Weights of a small mixture-of-experts language model, trained from scratch on English Wikipedia.
Size: 11 layers, width 320, vocabulary 8192, 86.8M parameters.
Experts: 8 picks a token, a sigmoid router.
Training: a variant of SOAP for the experts, 542M tokens, 4136 steps.
Below are experts of layer 8 (counted from 0) of a mixture-of-experts language model. Rows are named router (the router's row for the expert), gate (a neuron's input weights, with its number), up (a neuron's input weights, with its number), down (a neuron's output weights, with its number) and show model dimensions 64-127. Each number is 500 + 40 x the weight over its row's rms, rounded and kept within 0 to 999. Numbers have three digits each.
After each expert's rows: a language model's description of what the expert responds to; "comes before" lists some tokens at least twice as common just after its tokens as in all text. This comes from a sample of Wikipedia text that the model never trained on. Tokens count by the router's weight.

# expert 52
router:446479458487449442514492521529463458497515451463450451487570492461529514558476506477489485547490539546534477532491521530525444487434487419441434493480453453431509464415503475516408529473506469
gate0:463509467463504494535471495445497553521478468465484497525571547476479441502509405487512506514509425541494472542427470455508448515496459505526472446439489507539558558496488509531487515547449523
up0:414549439560517528520436494454449454504476524485572521531551525484561575577551424428506540507451524515503497494537459497536421520528441463531460518472492509557541538455489515493509464609547485
down0:484518536482467496499530486466402609472487526550508544498510530507511526546551504537471492494469473574485504521509506440523505473491446518515497450532511481501492558507491548452528550467497499
What it handles: Infobox field colons
comes before: " ", "-", "|", "°", " Coordinates", " Born"

# expert 49
router:513535465479504468536525488490466507513553469447430567485475506512504489580462466470592501427499548448534543553457504506605410477422476513432476522525450476485548474463512519505466488466509477
gate0:516562504505475458522479470479492559547548447532480541489448457484474478483514480522521516508484460460577488516496497483506539485532510538520585539541487409567492469510525422481463545572481498
up0:539492533481512472510518504470479467420472565468492469475477571560554509526440503501480506516496516532493515483491533535512490486491495516497408480478498477472498511581472474447528517486622545
down0:518477529502514533483512552384526553479467567521481470480512508497524495517520461485488533537495509484550515479481485507438509552508484441473523487541483471531522508438518505545508472512529559
What it handles: Competition terms, table breaks
comes before: "|", "\n", "-", "===", "–", " of"

# expert 56
router:471499470498443469548493475482432410488501461453460504503483534463539496598397544449519507505505491521550528518476589509566412530472527443503492516486525471399537532506500467532496530492515474
gate0:478518544572476512542531479545517471482522460553480467449463580502617511516481448379510552482506514518536509550443578453533461441506457440537520517476534559413508509516508446504512522458545467
up0:523521513518437486473539495495488451492456473556478505502523598453479553538500570486426468542499572527493485533443488486482515464431538551484577456504462522513527477481551474478422470572523552
down0:502462465516467456513597507520489435486522508509505435544531474391432447555523525485456513519527557500532507451503529478540583492544491506533380537473517500484440498469562552519501483467485533
What it handles: German and bibliographic citations
comes before: "1", "-", "9", "2", "3", "8"

# expert 9
router:496553494513452421537467513527489457429524463472399522503498508466514484481482519466479532415526478506572453571521560462494417460476552480482482536496507503463494521500451471480499517510565450
gate0:438570529557593491485513460528490493388508513566567480562448551505509525522556473537496563422442453475534420439488437516492463493532495394454464558497496518527507460490517546524493518507434501
up0:473395436517501517493560455494517505516532539526598544505449615506482515530489477539477539476455453555458500485499465568490569531476510419472484458478492516537534498504537534506477570481491552
down0:476531533565592533518533412475512497522513510499437461539541430563521542518537484521499516464452468513477513520556514483495524478464502553510515515446487523498464460519439502462559473487533510
What it handles: Clause-ending commas
comes before: " and", " which", " the", " but", " he", " who"

# expert 22
router:435506461449420387502463526498404512417482446437471555462488566521519542475348552451534502508468486561516503567469529503533450482476523486500493503542437472461623517483463528531501460479497507
gate0:535538456396448405460542457545514480461481481517460478538430456454477469470478538571453428416535488608503576519516496514462576459455600472452466436523514523510470481453472520545480499522416496
up0:549428563482432474499513480475518511450491431532475513480513472469502396545427472496456527509527560533476530495552505425455591537487447508524560513434531467459503548525449487495527517496501535
down0:487474468431420490474511507486427550472501552567507521473478543511518531420437504480504500520506415488526515447541493470487544497433472493529450463497486510523483478480476538469483449532520536
What it handles: Time and score colons
comes before: "0", "1", "3", "2", "4", "5"

# expert 41
router:465569453514446456560545528523427482361508376511449549472475553473539493516485518478497526423515508499524483537436477557537440486511540434492511511459459498471528522524487529539492510468498435
gate0:493499515524473425536544451469458494480624515529507522530502458486555543521462520508524513498493515504522463507515520513520508522488472463480429553448465482458559496471521523487540512454479458
up0:407467491485520494461520489536508489589419513463491530484591512550507465500564528481499447495555406579449508483513426477494463521513474557482469445438521488507440513507467534522473505496542529
down0:469467472485475480526484481483486558511521446537451496480472501456471512574571497539527489519504542508532496508551529461491498482486529539513491475488469516527519481543489504486533546552454482
What it handles: Digits and clause connectives
comes before: "0", "6", "3", "8", "5", "7"

# expert 0
router:482545482491441470546512549434470451442477406510489545491529543557494465574454520448554509451493473487515469576538526490530411533483495489494528505507496467451548534495439500525482506536572466
gate0:504502522553434458587520539495468545475501449547501473460457540512493511546461528424517506490501472531485462581551529546510435476479516505479539370528558486445538492506470472554507563487572491
up0:523414551519474420579499540460430448470520547531491506457471519518473471499494548430539503552486497491516466569567532561516465563473507504504495445518623484500563469462493468544461528466525533
down0:555551473467516504604475520524478509514492462527578526429370528400547542524471494437566482535518622508444490465478504550546472518510496478446551473494570474565475526559472540461544485467525525
What it handles: Separators in number tables
comes before: " ", "5", "0", "3", "4", "6"

# expert 27
router:431525390531477466504465526448379450443476452496467515447521490460503522542515538484560593404522532523546520504481513507566404523535510497473463458450513442474527499502499470571442527459552476
gate0:510485472508464504493485510479435464548541512492542431546482417481525496544483499580472535464536530545495499484452527467509465476539516498491478493538478466405462492504621524520483501514479496
up0:538481551466487491458510467512571551477466494463481537481483562531529452458435534449419485509531474448493521509525535519466624545433483422530550504525493519498511553522459417533514457484467483
down0:430461513529449542432485438440573466550483494547444479513560498555494471455473473472491498503441530460572518488479547559523576495469494470463480526515545473519545532505534560567503445393456570
What it handles: Line-start after breaks
comes before: "\n", "==", "-", "The", "=", "In"

# expert 12
router:518521464510499492556480488452442468471513503476497541468509489453521486550478522494501540476468511547499490493548517506557490434527528535542470446546570425559585430451487483499436493517523473
gate0:484434527546474479498516476490457512524574518507527527583494508447465538474466529480514431540542432516503449466459497458607483503562543518514477544437492512556497541498496517501463509526505449
up0:555519531477463520485412528494520490523515444504480495509444536557429504484590499571474490446445479456459485520505513480504508476489494489467537514519554537514460550464486465474593527505432511
down0:542494500511457506481534459412458403457492493558482578447483499491515462530536472503495431524537445506543556525502528510516470493589436545446469401526481484558480512438524536552494519578536446
What it handles: Possessives and prefixes
comes before: "s", " first", " own", "t", " father", " wife"

# expert 50
router:444568377474537473507469502530412456458435414534461515519491572484493490495507506461542506448485492532505540531467551579553441531542512496453512457455519465467503465431490466510503517501519483
gate0:482508595483455511455554478516488494603484530504494449552528430571534484494487446576546446535516473576511531454478528519521456495476448489494458514530530461515489520527546492543438510499547562
up0:490550509449489495563560456537488478509451489514542548544518492542455458512540526477528494449462437508483494566469439559493518540631457578491495511524557547535497460478497471449473445427423510
down0:421524403528471478476543518489422533488470518487486460541562545539523527529587502430499455499488482504487514457519515549545536478523504499470490483511510502498517481463516504518470516495547559
What it handles: Infobox keys before colon
comes before: ":", "=", "0", "):", " /", " information"

# expert 14
router:466517427488490485519553563530431460488543410500396435495524550462540498550500542511531477466494463445544528569440560609503467476467516459482490453451437444460551484407516455525517513487479471
gate0:390583493561499490438490524480459555467534448413500464506497488586519504562469527540536489445485472464524572539541519553478479488489517498448502503492444412434512526463568551497499522507412486
up0:510506476514469483559607507447520518572507447488586522482521497470532556512520547431479488571467489528502505481514496520530537516626563518444487515515518500514508474497482503533529450563526442
down0:459506444475552519548490448505515499479479532544524513458532508500461494496453484536568547484563534492583434548430487561414470508538524501470498513476583479573488484562511554479559510559517494
What it handles: Infobox field labels
comes before: " ", ":", "–", "|", " Siege", " Win"

# expert 16
router:478502455510492448564530493465417473510518434412506525504533482474551456591500566463487490475475498551537457547457521523538376542439460550491485515465498428454511528440494473555529524483482501
gate0:500437511481507462509487490446435551473536434479486462436514596505527466553459445538532479471369543521521503472506481498533495499579537421563541481485497495494541515519452483521465439500521483
up0:549511509418516518493511512509486484496506478472488432496518472461477481542453517524524459479511456470474494485539526508471523491494474511454595465558530487486456581591402543487477513421549451
down0:448531515491536501451513527483483533495533519476501528463553513484518573428476453566510484514541533578483479497560549452557499506490546537570521511468492411453444528500446504505549502576467584
What it handles: Slavic and Polish names
comes before: " ", " (", "о", "а", "и", "z"

# expert 24
router:461502434483494475506470437485455418468519416394428434556489445480519545573437529519519540489496428560545485543471542543557448542477418452518490510509545454480567489448508536533497516462527547
gate0:517482496519471493510472519512472515497499488539405464508490488462465590594530462500518488519495510520555510565429362565521510466529460512501526487466421487426534515466576571376488480518469496
up0:452490506516523488452518461446502489537462475501501520449460460474384511515508538485460471397498483465489494513510493513497517466502509490536552565510450517501541507439548503501475505440437556
down0:453488523481517468458479465474510470431500565479490475438478541527502517463484427529506470561500533480500458529490471434510538561541483524569566504505409438548474478564458513526574506541516487
What it handles: Germanic word endings
comes before: " |", ",", " (", " in", ")", " and"

# expert 48
router:484464466504410463526537516487380465447546433490497558526501531484544526564480552455568562483481437559536486561495514462534403472507534446459550478490471479494476536486522504507480553475492458
gate0:450481483492410489545523506533424482538537450545482500471546526511478505567483526520517505523476491507531498555486487465493475455479499429512482474507506449450478478442508524541566507523464542
up0:519478557555563457465519535498444501451490555508530451530444446575483504533514428444457529547484400472482537531572477482444491502450549502528466466507471540508492446581503580471489516485516533
down0:441502473503503493514398517558448534537471475436490501447470495480431491481477543496514429483473601541468520484429543513502489519481465529578560434542518436514480420486538481491489466437513550
What it handles: Year and number digits
comes before: "6", "7", "5", "8", "0", "4"

# expert 45
router:511505385488520421499435516496425458449419445496435505504536534482461494508465526475554489447466520518528455533452568491538463535475540471430476503457467477485508476448501400517507525479518462
gate0:526482441518518462522491591468500482476433467514462498544508454471450498543467459471446469477484485513596446486492560458483501442459469468434554572469536509501575480455492444559478446478487491
up0:538552447425466502498488485471542559526494503508531532498518493465499524571438499473441408472575476504526469520485591527494553518477534481494529519515530473521398499461548453516474480495423530
down0:535524550496458536532527507463555520459485500546508482531525590457523485448502489527433566427549500531525525499508567468485537509483460478472441484549536516531459516490473476512532473491508460
What it handles: Infobox field labels
comes before: ":", " name", "=", "==", " also", " by"

# expert 32
router:464514467450470394488493509478375434421578433446496528469477486453513540517374453466537544500471533531552502526465546536552373475458502475455511530435522498478522529493481463563510513485513469
gate0:491439465549442429454466514521500445421504536519493431483535557498540447537452461513503503598570546435527506470574509554498560494451572471457481526410571483509521530482483454531488519513485468
up0:508413476519486450481478459536444436436509491511551460538469519519521386519474522520514532604534500468521446467584524547537503561445533533507472524429529561544518548460535565562481534529509511
down0:565521595509480490440468469482499512460494477534527585582529598529548460531501491469506518518503536458500537509482498514427578539469561389520520463463523498441499482544464560502537535489540502
What it handles: Digits after spaces in numbers
comes before: "1", "2", "0", "3", "present", "Outstanding"

# expert 10
router:498501427510431425517454538497427469449490473452420500490524429481515471573488542416511549502511505530560475524507531513544411462441498473441517450513515478420513483532446465499506607480536437
gate0:491496434520461528458497542490451534571515553485460476501519455546494437537492537490549490584453526481565452467501546499571451487550465520409504479600559488483547501487487426501539520527494442
up0:527489439558442523462514523466510478482510446456522493546482465459492488423482493498464469524492465457540531533528498474559472525618454479456490426519571493489505529496497459514513522494535463
down0:489542439507471563567504461477552504547468512563406560446397475542586486544515565539525515565521544433455469513526530539520501525513490485544565548473596425515464479489438501554502513492487438
What it handles: Sentence-opening subjects
comes before: " was", " is", " were", " are", " of", " has"

# expert 13
router:450480418488469458530457571467470433502490440521464511512465463486523468528433499489552548533558487545538481608450533536554424451485445495449533512493491468429574511414487506529517528481555446
gate0:478456505511495540448509489553486488525541533479462486518464449483451432535547527530485479474521549428554482560517571492481502438520459509430482431518517520498456445504464525519490485440392435
up0:539581477469495431501458514462507487500474502466500534468481580489498477404451465462495572521573493537444522488488459545525507552504536524518541483469411485597486555535473467528526523498520481
down0:515497564431469447499500482471470501445477436547523462484440485546509466511543500517507469548484569514487515485520498526498507533450471518450524504525507531508466548467433510509473514455528491
What it handles: Head nouns before of
comes before: " of", ".", "s", ",", " and", " was"